Experts of a small language model.
Experts: 12 experts in each of 11 layers, 896 PolyReLU neurons an expert, 1 pick a token, a softmax router.
Training: 532M tokens, 4062 steps.
Below are experts of layer 4 (counted from 0) of a mixture-of-experts language model. Rows are named router (the router's row for the expert), down (a neuron's output weights, with its number) and show model dimensions 336-391. Each number is 500 + 50 x the weight over its row's rms, rounded and kept within 0 to 999. Numbers have three digits each.
After each expert's rows: a language model's description of what the expert responds to. This comes from a sample of Wikipedia text that the model never trained on.

# expert 8
router:512488527422437531473461531441592558505483504461498483531531539411500574482469562509427451495515489592437433527502477438471569438536497482567486567517544486558443507487
down0:440528459543513472445382454582530594504507550564586530544496469521419468513332493460521596526444585485461513499471531580476603420545479593482532534600385536511448572538
down1:489478411524442519482464504473441613586483530485454517468488533472558447491498495576571528459493467530525619507571397541470512522533512408547546454482527555536542446434
down2:431478615384477510352504467509541547549527514425472547575468540480489467487502558436465511515490570440503402477581541509521558477611515472497558408471417466554487562461
down3:564490595553568424545560379533477485558456543546542482458500504481457541559420559502454582424546477558540354533432483432528492437539454514487489531404454530561568576482
down4:499557541477440456503428507498415477432562402496547562440446555459532467522533549508500485573508520466487488498520561433578477536616602516538505585434520507578514399480
down5:496376470536473495549490503492504488537493467517472547507531486411518473435498506476456482507565482421448521462479527528491414492477462438491479456519540523547442500460
down6:450471514539544545521491462500430538476560519455483479525543463502496513482470527512488523525444490452552539482407494511479470477497562510501508429530557473440476493640
down7:457452441540436538529471637551560451479584498418464437614523505413517406413528579565502528521473506475474615506560455473469513542479511477473557450577614513501440557554
down8:341555491447534458485433428426451509546580470485514425458559417505434461556425556513541592503479444489435505514517435463555459505570511453479487575522530529539509498525
down9:519569529476559492404533524480491501537442443485494503501494555497593460417504511467572561433466457533589467481468484466500483488466573449469489465417496424455455531545
down10:563543546470487529437542510419509493530503541548566496570534469544550408436544433615512443412473554416459581507442454481465574498429482588500467414501554537505526518531
down11:518418455446523548436464530473456471468532554427533516489542513498539494581468493535472424476471528520545476418505509508554455449480514534536558576542481583518410533478
down12:525460624478535428503561538542473468514456593562533437489509416501544467595496488519573519501466379417518464467515573565502437475397547582549495487491480582498458575575
down13:465518497530413434566544591571459445472488499524531465446458476532472440514476394488559497505519473551446429457556536534513493536643470482505535511433547419518407390535
down14:503487508413384504492576483472567449388553474454461557480496511491513535460497594502476555467450431438432421419497528530473534432467511482521509458547473403520519531538
down15:534530481556489564497506465453460491499539461445545496547477528519570491461539577463549516552512507554435556469589470498501456504539510518560579494510425503430398436380
down16:510502501540472431475543538453555489559547544476574462532454557510453446539405530463582533579510478424386431523429505525511482453493516466493528443510534519482512557491
down17:422519438549576464461545546483478494474468490470562469462465444423504531569484474468417491438544577479468419497411564499467457513593456524570525486494527499426436587515
down18:485458500501507506424532475415488543618518537484551566491607532503530536513427447588498396450477530504573481448471507449470448439513513456529362555446414520547523548543
down19:453458433514586588492495482509452514488559450500555417531428459553490354524523528475377464482500446490505427473467580509490500449468408563556506534484530503533531604502
down20:467465507479520503435487550506487520518472455495524432528490534427459460456506540654507524484581584584448503503526498462537567504473501551534501482545446584476545407429
down21:520534513504515503467532517507493474568533417460427519528618501494493573572449498498509427418391515523498436504495434464442480577397471556433467492546418543459576540498
down22:482464515518508518546497482469442562506531586522467556521490449450514516522521461510518482522507547461595502498424559465483464426591526526558548473499519528475428472549
down23:538462581465461538478501525502545491500510503437562518489584462507541516444550536517516550487459479424396521448473525574403532457445464529517511482570462471631504400526
down24:542467517481493545444531549594558475544474532504439490550467488482466538431486465442568504502534465496516514460502450500456511498593439445541510443525547512596412450503
down25:569470559489541544499492591472489412571376513544458475512540545535496532394447479545510518470539521482542450457498521519440461551602479586474504507527451484502480406417
down26:475600462395581525489535425437514564540469463559536534499606563490518511525600506452507530493469514470477560483504561561422475488479513519574448559508490464555490483443
down27:480487611563581484500432353527475497516591510497469529499542457454505497477481516508524418481536495522470505510542467330462487507524483591552509511444475480472458494472
down28:344512404441368543500440448531452422528452501489523514466497418531458591553442597418460517475425465530463489508548498471503539481497392471487619462566463513504510504503
down29:487464556407521622469456452541554502474460440561543556519525549604528464457397520489490435549532445487508486437477577586538502511542504494528568553460494506489484435534
down30:416507559479521487538560445492471540577498554520573574479544458489457457498541478506503548521528448488448420581449481462444560500438544465531439549466535455526544464547
What it handles: Single digits within numbers, coordinates and dates, and past participles after was or is, such as held, built, located, published.

# expert 1
router:441472480398411494442415459444575516459484487477501397474479501453498566516437582554399459566530584504466454474512527440450565423460523430472490523438517506580491570512
down0:517520530542503464459403501532556545472445422582637517562485526616572477537400434467487418500528558581449475532524509450474419520519540519489621450514397617366491524388
down1:583542529516539556551522539598562448480606482587514475511468443477536475565500520594514486430428473517506570516490491540524523497482488461434456483466486532508504487437
down2:490475425540485428533464502508493503492479476508461444558424428447512520454466530506586579602586465511485498482452562538524472441533550530460531469523548528469539579539
down3:516538433537467510491474499526507556452422485541377487411513360414494415528567458491512407453519487479427527477490520512559519533438456570514500471521476517468626506471
down4:563480485502465579470527569466462472466524459541498514528517501475505516442554559524536426524490424514518509510492417481554479503487501505514570467485551464559439571501
down5:528492533534535516566590493454483618609481359413516462493489582563543417530560455520575388485500484438487558382480512538524537520515434587498446545522497501532563468487
down6:411449504535461545507482505544501386496576463527516541528433454446535523496539407483461555561564546573449531513374465415622544640459431516478510441425479369525490517473
down7:482509468536460532485507444561480458462408488532418452525531490548618457470512517540532549465470457499509505434421456514502556416498505526497406417456474499530482526416
down8:517482562494320464498477551441445507481515448552417510508475475555528547478535411437544439495610428503519423459520527415438543466393447503478513456543559574511481504552
down9:525529573420532570603600473449515525481515498461562493522524485539476626494527503609441539518500529480409448502494501422489546478528537386518481493563440487618502491451
down10:529608484544466563529536548482404480492457502390461392435590510514511472550534432374582525546508485459540447526544547410492568542445364578481531505502589577463463507599
down11:567507495504566511540500398463556537562371540430601540550491433548502536466466585481513413491461558426548523460516458470567535444596588487490518606464402424601525510436
down12:505522532569454467486466587631489495528441456486503454530506434533619441454490508491487561504483506442535494473490531614577445488485429428518388528554561501512443514470
down13:452545446477561554438595493451425525463527514488552453326542526575548423422521510582540474503434535544501499513631533433451554509505440514533508567542459528489538426446
down14:513606445509489439358423434582420506542475525447535447543573528495499454505490499543510578483483514517509533456516436432572452462441542551409463443437494594543467546483
down15:513541514606403520475505572428474452524584446516530525549464561443473451553594474434560534399479519560467430488508519488533498543405458703508477554519414492585506557599
down16:560568495483536528440461444437473539481456565428553544516601445454499465554443528578489519535507441504469568531420516514381592532485511599509468423486529562482578460449
down17:476475559405540542543530470498555500449500485413498504442555545494514591564385489572469539502576406446531465534511439490515499476522530494490470401448490585461360532457
down18:569562533614513497470440508464537490463531554486496502483469538498492522498473497574465542532529498494442446472438557428533571520535600476493475421471468458450483513555
down19:554474549453417530455506465538537443505508522399561503574559555522519454468478484545525484483588454512517465471512556422573523435477525482440473483528540518568417498486
down20:463584489568432547512401383576525479551442500468587541448566533540535476522534569496589530478507551427531529586536424533576446510493503459513514478470519468417498579523
down21:472507514548490511576468500531428499431461446497536489604520460567473525562553479451468514485496498563514506525473491501571534423481443544531491451489526458475459468522
down22:465511465500501492491411631456494428545499476424482449528528572541363598518577530504556454520489433484625576459451590522568499543483482488510498470447466503560560340567
down23:477535473461542480420585521471479447526454459413493553581575450474481587524482517471538524476550437508479506523516504549580346416581492412524548533449470491435443552579
down24:484486463403499473556527421458463472594460466403486505514526581553506561513599514475511438443612535459471519466533370455596469514420476577403436600400482554539410489532
down25:540526395559464424430538477474514526443507441444495575504495484474442423631537519519529442479472490483461523536549469569473537576562553504498495496499453441471584522471
down26:514471458517487433545497574604517496515568424471492515580452470440424497519489442507595450522543453588523622463496552514530461499451547535415426556447498509522446568469
down27:499541489568506512407555484470457538550595450486453552482504424521547518534499486484464488491417484467456446493663520641454485510466543562442447456459395524545472483504
down28:528419546554404460509508585538455543553446534584506515489586509465478525539499522522562450472537522471505434454478466634564483555450476553499542515548559440499437604492
down29:568525577563502428509502536446532447515514432504564456633582538538516451506421409503459529495455521472544527532509440476551492452517509507515509475484533452510548448554
down30:467530465460489575417470429550502477545553463549473535515546456493528443427493463523469453509534463430511572449452412488588543531423504509412508425459393507477488514492
What it handles: Field labels and nouns in infoboxes and tables after a dash or pipe, such as Website, Type, Candidate, Country, medal, round.

# expert 4
router:485518510417442466460464563443598401392549536472517409446381542451558520482535545430514511437530505577465459544485455486496475505564506549494456511509568512544464502583
down0:517513448576467399476485450478505501467619492521546398430459456536525485559477538448488583455545562491441500424513420479555462390429535505478584553552494566528537495590
down1:486524462501567567622484538395447493477553439534497414492501532549507467375551505484505554504467614475546511461555502385586522529446449488527415421409465466555604497604
down2:496491471515482498584529500445470513426528480485590394506483498596574542497519511497382422506447452506548530495531470536625510424453488548532545479486448484540464527508
down3:504569539486489441541575475498501541441452386606542427398545408560485438429504475499428350500474505445574504569552406523511471492469417495512375435528489472496512552463
down4:522471471385471544467502498574460481613405540508444501448462487415525574528509475528490531522511451489451494514645410625485541518461609503494584524450471512486388491458
down5:508513476425523531472518410552525479477454479461326424447540482494521532515458575451557560519476519390532407464544551487462540431569493521485419485519420481470502578417
down6:545560478428554524469502464542468488659520508453508453457461506480459453532505500544510490507540440438503447621446515436567548502443534645515472491491398535547504512466
down7:527505573606431478479512558515538505552413442555506425508443405540519468529529570473530565488483572460485438520495392505497527501561549586487544519457509535497570516465
down8:484523593470483529479474508481463500580527488490527542585423513488513416433478554535474426578543513438500548500518533488462531492445571534541526542379538490427403533558
down9:466643452526428527558515572462476540663512382515514501593521454470489451443444452466501552522453504538502560544548525609544474535522499479548518507391450450492462486500
down10:569476519530462544358594486491501524612482464429584504454511515567527473460504547550490443462545548524503479455512476475511420414505379554440508491513466494525579516473
down11:521606510524484513592391537516507421508454504446508494525454463489536488512507430446511421569561573423485567510367518462519473517484534462555430465505526509442499504469
down12:533555428584416461474451514557464527542492484426527497475529516510496515514430460541554514556545496494461507488535503507489501438403546524623481399502567533508478547551
down13:441438574472472570418515557454542432458449520594490477466519535492456560466461515497487417499565519475427471430460473506567530453575445468536502494480436451519479598467
down14:506477546473464511540460558494472501452516403495593564422395458506556454535508471597510462408349497454570489505440503573472469497539522467539460541506493567534508486581
down15:452504463624494605587522378500471531464553524447479546516503518528533495494455477577438385513515519469500466528385515585496408530475494534513499531397552367430521487441
down16:517496512425529483522519513434565533569555562551458485504467450479495397641497474551562557478510506525626462505427565546588485476546560440487491535554507445580492493558
down17:482445559523527475460563401599566515507494595472494530483443589492547520547474540526489507544469494493497460517605397517515522468517473396506444584504452479567485519560
down18:441443530504558577519492551544558443444584539448481464563549518429555449494518538431475582602540512531451613506492472458486570459498520462476479490536491482651561437485
down19:640473477448563581438494505492475547630513577500588532457477442499566482487407570626410463568515470480441566429436521593429599572530499510498534544550501382499437551475
down20:522576436526424503500522502535435495547507526521493587601466423472501538504584494521480545492473489464462629483497516495547558554497461437453547532548405485428512474512
down21:523495492486536429540517362450520475499453573527500557493545504559389544558508481528502552483548489527496527552516508500534481442534584572474530517427473540498502524442
down22:528477548434486511487487520511486437457452518465453439571585517453464522508391473452550482488439548523506565516438508490482452542493503587421497602520497444480545505459
down23:545546512478495426526532561420495471472471522449451561478455506533573482455482454506486506508443488513503472498401494458524618433544519497435471576401432542516467463496
down24:505479482528534545560528555487471476506549457480448446510446572478512486445521459526499411517525504472457539527407549535488416507514520509506565525531468540470472472502
down25:547467481638486486552516541538410492540512496484512493546511451623528403502489551459561552506570553544418545594465601489494454475440562442496515492496439514494621566485
down26:455480517459468527560537490406477522477468471551579465452492433577540432588564563499511528492509571516483548600500459437511523543405512535503464486487552493431476469457
down27:465514567504546474562535549444420494451572508586491512450505497499545606471491558514454483529520538615493568507568440468555469570525470435535531493540478537507465567554
down28:523491533537434526510527439541455474549521417491440535489502441532443512493523535538491488469466471557497450453395457447458484498546494535458423519412542486483438583424
down29:448512549556523537593472483448512534463488506510499460552546453431511498520550542501532568521501467585452416523508521474510462555464516458469517522607524478400484565514
down30:525456559483519444541487469512377394509512485389433529555560456464509461447576460489502456502485479463545563538476512560495519467457468464474462517437546539516478501511
What it handles: Capital letters inside acronyms and codes in tables and listings, such as UPN, PAN, FC, ESP, FW; also such as and as well.

# expert 11
router:457529456446461494524442554465529524461433563511440513483448469406564515484480582508441422459541527581426519492545485541543519505576585491541447582594579566526452477451
down0:507500477544459489536551532562505485500452489491488482556485503533546438502566451517456428531398472668499419552593539450445481529505570490459468499499528452561415546574
down1:443497568472455458499458488457553474521535547487417436488561513627545372516531535468561495453626509517489492473431496457585493496472459580540448432501481541531491486492
down2:561579551449537439456528578574529518472511535588497477479469526522489573462527493473522505542460590560464565395509584444482479492552601432481390471509558470456499463468
down3:422548553510432552451495463563476404518448539519554528459438525490415573451510530511507572554499482527593517510390468616481455456518525438553404535460479437527574537506
down4:441442560462529536571553400498512491531515483361510521499531528430566569480607510505389463498545455435421418509434491445575497532528553457501481518564549535459559460474
down5:477597496570508597562453501408524488384496457483519519475574528481519476479542467466572448472474567486518538410448561519500541533558527615428548531467568498550463626460
down6:529493476399437536530481513516401487541517523446462567428432510509471418557553521571489570493493536374456528421510470460515479505526629579575396487462392595490543479380
down7:484529513508437565431588497455458559517479419417474543522450571534432461503478502466527494503499421403532477542487520525487439510550411520465483364491535495491510539387
down8:457520501542476550538428446431498503592573516485471475505509435566476614587523535450495474379532557494609483503452507401431419529499491419544369606520539497418533432420
down9:432563328558531588518526462400466408494456531433521454464581455578452397531522520433514562479436550507557456492567435394496489405526517482431486566446479533455576620447
down10:560515468570539543460494579538440582399510470517496478559486623412487431601457451462528436482466582492515493585492504483482490484544478437466507518465431373551519489547
down11:537484497504476595421477580483489413382516475502525556527504506577440596504547452544476425504475491495546429550420431509443502543486471552561527558586515569514565454501
down12:512499462476394490605534423502536492506547537405506489467549429602456474491477481607546496448512545453561461537517601400484465592483486563446453516585503549470527571409
down13:487480563426603506550530463511494515489429579431523503468603455588464577554505469481462428487577572476425535502491478480460599413458542437482590423485551468481516553492
down14:504479509463501523422449471415490457430448431565531565536516542478495502491471470546419441502569603480525409498554537544521418526496502529532500559441566443362434485487
down15:425569469527487565482497553443460569569498563472572483451465548511461424567548455431528483477502495521422541504455529454460509529461503432591458526529395537530514542488
down16:422458499502500431466497537553550453435456531388435564453464522553498433490538499513497523459455495589496569515496502446461552499577537490501507545442457459435509531487
down17:566497497480442448454514447434467568514504429496507529542410506506459499506500525497479555512591476445488396540495583585547358427511520490435476418501504560522438514540
down18:465525504531444515486604499590507489470512554484394534495469483401457501433530601525524419507529419542465522399559518647563562499486586464528481537443507481578518459532
down19:473435495511540488469575514608527428484489541499533507511504430488377383562477501525485483537526602518475477418463436523462545488428416533567430522491502541517470550541
down20:563525542498497579502500526470492465549467563500548575470534452446464538455458499527401483567467537529521523574460529409453532504443494498551509472459476457426460529514
down21:533465467484471428459454489498459500489530454564507501487526481498438471486465524575471578473600530455468416418590488459535401533413488536433467445501426412519523464373
down22:460520459505402505490542484482504406534550499489482544444465528496466527564526466502524503499463472557460479451527550526433500590392465457473514497466491518489515528557
down23:497472557512459435540453611458515446461420442524497580489338539508505544466562576526454537500502507605405535587390450509499490503569587525493598542462587496504531489425
down24:499447474563427455585488515519477428438510451465417602488470553413459437487510472468559506494464499595522459593579560568507474572459557484432445434456545471572556520478
down25:413473505355553507505519531461486614516481529558482443447497454438457557611536445496526479537502388443559565478509454524408595551489583480509453514514506517456492517501
down26:522432425462576467461544511591587507560512538394506600418539478488589548453504473437599476530596509548417450515494514529521565501552548523466542506550428563468542383480
down27:487504423503559494402513443485512522611529455539586554519534485517596420467495513418462446531538513403492522533438397545539482502607466580515524613419538577508494616438
down28:466530532546473514549505465497565560509440515488441536536429509518457474444451554441458577502480562433473517491460521540508511460554530555489482488511431380480525509394
down29:462496492525474444470567458503490445430565436481400441430443580591490502466584475504529521478516580461472501485473521404531575530550571594500447519452510491572422377425
down30:549490430470542502521522488555496418556578489554576538544574458496462455488486523564493480424519431605537545467578411390452535517505508556504436516482495521515591553528
What it handles: The word the or The, plus markup: list dashes starting lines, table pipes, and = or == marking headings.

# expert 10
router:554454416492420424560386575505603464393520568473481503512481540449483571432425564487456509454506525551440469478498504526469575441528511523497475578519567508529439513538
down0:416592598404480598506481415515484459558493536593509447466501433476497547497534558531580517494571592378469396506380516536511554515490487566481503467537436413501498570566
down1:510497511433467450451467482433454412475582555587490555595507495542440491513492521494500484495492474489503518486485482488491499588521511450485485566458482519587527514439
down2:513524467499453539485535566513522505533490466553457541568479525503519480476532545524525468537534488552504470522475503422485512439510464499452533504464455492461453512551
down3:511441500518498516522521513485517419513469472433522491477474515533467439582510513457537619502521605586395492424434487594525455467472547539536496490467496517512542391496
down4:430560575475483400503478517446490491498508477621491522561438428538460422475533497444531530513469490516529482568481487494632519491561483558388444528572493573583497401542
down5:493512536507542493477427536493488588562491460380402573536435426542397505570501457489440596504558468501430546446515544594493471481520519498496508452470477520563514614459
down6:507545560493474492507582464542448540475521530590516477476502477540529542615503528571496487532528518468510530573539481540533393479481472512447493515529533442497485577514
down7:510466488475549483498538545446470430497460531573589456473414510507511481578528508535568566409485582452594437593544555485513537552535513486441451402557467487425572491490
down8:450485503517476487384510471483555427421561550562532502589436526481520463525460558485505518514521505510518525504525430486544498491522431531545518517495410443513516503504
down9:472486414483483448516535540491458460601462562530511454466488455404486440514486542520565490557542504493530443450559476530484459554546481433512478548485442429462544515463
down10:580482547489418530501553528530468503540517520465508485513407584443502535508467468552429445532467552503464488503450454487494424462408531516518512578513568527519518527543
down11:477506497518495485514441536438544508555499525516427457465551489555453407437463481543416604469472454427593568454542505452446491579507514441495550559517552443495547472540
down12:451454507502487468491468446450512429548488482486532466483487482499475600467519559477528492522479564464535510497459479436478484543594470498560488374547368550485491521457
down13:482488507517502496481475528403504454555577505536515415516467480498541532573457541506480493449519499424511599541465441394437551406451435529596500524490564327472512567558
down14:473485519458464400471565487575555544460421422479470564514479493525464444563493478449466515444473476574485576508506500495412435513478517515521531578558445465537496538527
down15:511495463548470437456489432607591492522479586501438496477534499428406467474548542487602518504585540524444491480505521506499522565579529445451502440497551506510539440527
down16:544592463486389553471551485548557470493433502494415602546563520469505446574527454588469573548465518566434504517514586555509574542477606441473427403463559506503441498527
down17:525445522513436505483420421485491493493603473496547496534471554474488548528550515553520494500612511553464501516518433585479506603497560528465536510448456471431413459450
down18:466427576565504504538414501541495527474506460524520520487436429579527495479517552493450516551377563512502492463497555432497524488405559554486548511404375458533500479566
down19:478467515625479416557528493579391500533384483520499521500600478549410543532486431446514534513510536481429394497496510576464478532577564543457426470433452405550494503496
down20:530559490464507501488594478451481544490489469491541505546471520417522594491438430588460521402563526457551486443515483514544349446519491437548509522530531495426501551498
down21:565580435534549461578524558571521547502539495489536500484527532453512561535509519489482492612457557488511607353466499433554457516530455422413500449478501541416546628486
down22:567470413447497460477440475466573566552479382476686444501463501409491513470473484478428496485377581462472502500465557466461539477555426502479481535436442479412442646564
down23:459441546386497529422476497531501528448533522488520546506516486385376498509512504537432378522480594608478491458454499452407478509469501498566480447519583479436415424488
down24:506545468468511518516510581529536408525541481505529582514412496512500427573523497554450460588532418499436427486498473497462495512478457564499522475472487464472403564505
down25:511469548440490508496415561581545530422481437592516486425494519506500534502564476572501500517484515555526507456507622444391490470488394484564490431516498426554462464548
down26:522531515567509359588544473471460450527506480495529640534539502437516496453456549521517574419474523501498422409586486623557491526427462527540559467467447638610415517500
down27:491507540509525499396462453508519581473468492526468507522457574467540492505549498469546527441432554499450575435532541575444458385383438524519521489520501467582427486465
down28:502488458504497568464509552475561388489516484541621435544492495529463457599433586508441511492550510444445588556562491507481502500470513623486503421467538534387514449491
down29:488471550538520492478527503475536435529424500492557569501546540479485452590486484498450477448512579536473548598437450515492667505517506464523482489519442413536456449538
down30:538542435494397485528465599425441461475540572508526477502394552537514417580536432622462513496516424410557529519519542468449489475570455567525445572478504511515530557476
What it handles: Commas, opening and closing parentheses and quote marks, notably the parenthesis before born dates in biography leads; also but, since.

# expert 9
router:526528496504460481511515560465583458526522481470461505504461530401493570517501535474519467578470538585453441506473458509511563499504582509450386547543541480459472470520
down0:542522498494494436433453623423486497522524450496533536465544504508472399533417488503519534373510459393543578506476564517564416471508468512395577522527470488447505477460
down1:623481542584477482473561507528473479399525450462541599575501530543528509479549526447456480505500475541425417555462530465489581457518518498447452521487482532493481518470
down2:500471411477480504549530463480454529522471446492461458557445470465499485524534539453440531527453534522530458487580600392452546507492446544453463469498431502495481393524
down3:491576504527470531458578563463482451453549536516537430469515511487565550490467529598542573448527380417454489511489463372545543435543480501587498409378450344472442604411
down4:636486457484541576559514470575526481520560566466551457533515471504489538445518534572461452523507505452432484473508490530492489541493493481574497435533473427504451505467
down5:479508605458507419498530657533438515433550480531506529532492495501466537493550523595483539390468476435499488510450509524523413496480512382536517512425492521446474447421
down6:570563505455559429558480501477509378539519430487459496449583533524448447482613521617431531505504575511483558534530509456491487461513524502578578568447468474602451512457
down7:509482449481514552533474483571503496483495506489508449515456518483466480465413531530443493495513524387562553414532539581497462527497467427500524504593539520444507517524
down8:476561547530500507438468568538458483559489531513541474517514479537497524510480459516588458571471456618427617417590470573551426531443393519425494473503484511485482520514
down9:426524496458510389547482451471461470522486509460465490411486492491536488465477558511522443492509423456458498440499469518552350423429497536534496601473448565554415440530
down10:450459502458462551527585492483491518498446618502524593554461488538414562504466507479480562425430372484558476507451493524424494468514464463561474488622547491517567536498
down11:511579538551582523570553440426499481491456440397489474579476590550532572517521565461501604484410526515479499478500493496495515544549536596532494447430543524588496519539
down12:497522490510473533483523449464502500461494511520482352520461475504461411602450504494438483429550460581441503515472412471448532472421510451491508557527497460569546498473
down13:414470511554523575531472499456550462412587503455614468565357466531501495557494549515511475527458560513467537464544610500538534474539492512526518463534512541441452504510
down14:516562530593487474536417479530502458475522513472531514429543503481570539420385496459602544550557515452533628485560498522553462517468474462458512482499457441506499545556
down15:536570517486445376568454529496410531488514562413481559546534456524546567416512540518542548550480551497548542500458510448494510511459568490466533385503439539420434435553
down16:457508474512505478463540496487443425485502488462576413467451436486521424400489514561501468543515532553559556439554437536467536468497534450473609521404501453553554508447
down17:660386475558497549626513487577549486405563510485548492428531438504412504513458536488494472480498531470453504498498549479516507475442562439456519455475414421513514548491
down18:607520550507449531536505506459449562482516511476518515518446509423508462520471517487441453519518337472467449530394503518531528452459498509440397440568474468456507444505
down19:458574552509463473562448429523414492531527497479457525483464504496495499559546526451520544623579580533478450536531456507545463456434443511486470496537497484509496410574
down20:516509588438510504566473521550533453465441501545465520501579360589408458505474495495518554473516550489480527511543426417376464530533507541413474483496519410468441552413
down21:452530543506437472454553400582494485610498440517514411476539548510463425576436483559459529530537440501520508453503470550497643451483410512526457489520548496521536509525
down22:436519502442559466510436519613478501472499582484475522407514415506589465475484475477514552457555557444407482582538511512586509518508423533428509446581535495446442511535
down23:493467581461573518528523460480451505513473526423483514497476522484520507485404574615448503520502539408561441482483515469534508591488498453482554449458445479460630576419
down24:537462537543487503482464494501430511567473520405453538494508484525507518405492519545613446454464448476537441352482546475566498388558542516431482515513551590556482484436
down25:500509581546493473505483477522372487506508432496455405483498429527478448460534426469644548536556392494505519499465527434496465460554506480465584381426624589500424610520
down26:518600522510441534484614401453505536489478453467556482545540478510522521477556447509429515572484443605461532516502411548485558469486514416558417506550538513589521557484
down27:518494549564473520474514553489607568539500415550564523614478534473465551573403503547486503547349493418410524575500505483559494524526490507456433563610479613615447475396
down28:622530510573493475487483427454461523443526443525498419455638504534525523516516488406534522509513517500401504469432540476532495441549505432583464446431444524546474551429
down29:468534556441559539490505577446450527516468440496500494531483463498459578468601440511427439519592561469559505587533389583492511511422535498499516528533616496421504511533
down30:530423512472482469550465576550427624483534552527567443486536459491441474491475573593478575436433507565539565497475516459497493504453566505488425505590412515451523455471
What it handles: Sentence-ending periods and place prepositions at, in, on, near, north, along, at the east end or on the BBC.

# expert 0
router:553437529443451390453504517526517543415549522448485443549415560428460522490465533564457423483554508539408529437493514470475561443470544590567465618483559419513430553534
down0:500507522566562490484504565558513463416533397461504566529504484398446526464561470539571534592559389528467552438481520483519509501449554443451465581472476520493520497439
down1:475439510547501482511599481434565456564462530473557363437528523489450547502487526511459520547453515568491450447590451510506529450533521464539536559530475419466506507667
down2:413499508527540579534476460516439560471448560478412507533502546424571487488553471571477401553540519579487545579431404495548491512510431555509474464480461596458569564538
down3:534524430442530546426515537511447486504502530498404431429579460482533486497444436482516517619414412487471481506472428452586489444467566518508500516433489425414577454473
down4:386456536540488528504525470509532593532549503405583526540496500567484547517543483446503467540521559519538427486495476477482474531476392489552586579472555541557519522471
down5:447436523437528463616443464501495569563446480484433482429501434493572521530438501520488493466622517508473450452516471491511477476476551541508472525537491443546592428521
down6:497505464468374527492422576450525609533466613432578423474462504517396541452465539504544563355441445448581449484428463524461497406519542399384509486482508529489530535521
down7:462432425514458482435492422395405492642442488426511469449486513510504492468532499501564520448499481522594446498484531543522396487455482526554499496569546486597438587510
down8:500491476562511453434487536585451436453518459505474571469409533471494461424498513520466432552508431645437559508579466462511495574466451479429499454562440452579548489529
down9:443496492482527598553550419503530470418527515500503440512508456543537492498520448506434598458483493547429445508459458530477449425552561507550519537524514497547462619462
down10:537425470478432478528492476493428500537575534438517486469491385568505420556582536440504450454567481493515372504442614584463523478560488492525465524527500459471597475480
down11:581498561415458479593500435596459519408548498471473522442548561504573515447587488412648523481419434522476444469485502551443470548529555411510473420448464501460477498356
down12:432469488530537551476460534506546525535484486541560406474449518481472534496397580581517444575490447478503535462458508452455415454525435504474511548487509484462424582587
down13:544468523478529464434480528433523513478469571513542477484470482574371535548548539457485484474526393609484471509506484427568429431481543532483426468577560452529507485434
down14:563431430497419394520494497541506586532500498501525487431585579537505484558573441556512560525490513420433443480476521482454556575586557478523479462468510512545494463449
down15:589487509618517538423489436449580459572438522456559630555442537449497500422463590422459551450447448493464625493490537513453452474589393435460477502458406558523490481565
down16:538408463458490369563484594570455463527503475536534442540478551428566555459510433449525493588512525475612502491455514560536533493483591470444599452422460533400500527560
down17:518430497485494578520579474520586514538515471503538442531469444470510506504524508441524457492615498498518552492540498542501469515524490411458477516569455430545525490444
down18:504422622556474402453543483548501514482593519497447561475495527474505556545383555471426480407505449534540424465609503482474445426454496508483455467503439427512525471446
down19:549475486515566442485532505500495479412567504562399586468473500532573503625476529466508539622558566578466508526476543491559522417541563402466558525562557497486558484514
down20:443468500457516510493476412450517478539477506503521596551517539495541500437486525403600547497517454528525453406485571458514486529566422480464538435543435489517505496467
down21:532604536486448495583419512500530505516517478535472502500533442469444548506559530498649473487599544512577498511484470493501584456448447513551440510550504471473454455537
down22:458528583502532462469510514519545483389444470610478448520502470475457525560407574384506479572527495591505496435443470458421420473525474598498568422530446470498536539478
down23:532489522434492557566548444526558385418498531477532456521430561475414576489529510506462598494510522494416558430409545502564445572509559458510499535507443589491504410510
down24:527349473450491561492503553496414463537567540488520516537476487471512536508465436523456528490472517515488413459497519524456485458415406507512532518457589572520566494505
down25:494582536420548443557638530440607593521478498453520463523561417551463467510499470398478475554558568520521552510513520443506468499457551438546542491588564475573517535464
down26:563491568490465427520477459482485513484487555489525469410433460525512568551477479543439494457542492508539498494567415454421545437453434444579544466591465511548511492447
down27:545504512461487554512561585526502565423545479559428558554619433458437570512508565392506482557467420459432525502444531423481486430508534572486510422419496524492515568396
down28:448493501478471555472430547491468453480527490412540494490543505616423502514492584509531475502630478409521600421530505419539515539505498564458461430496474541540561527557
down29:406498543534472437511479524429545517542545576530608557509488471476506432477474519486483389417510570470449460451408535546452462523518443419525510499553391591577552493485
down30:424471508541505473428534531599549500541486406419494403507496529404495459538510458555469562500605541498672478517540536515521524472479469495542510504461506559457567399385
What it handles: Line breaks ending paragraphs or table rows, section titles after headings such as Career, History, See; also stray n pieces (Sin-n Féin).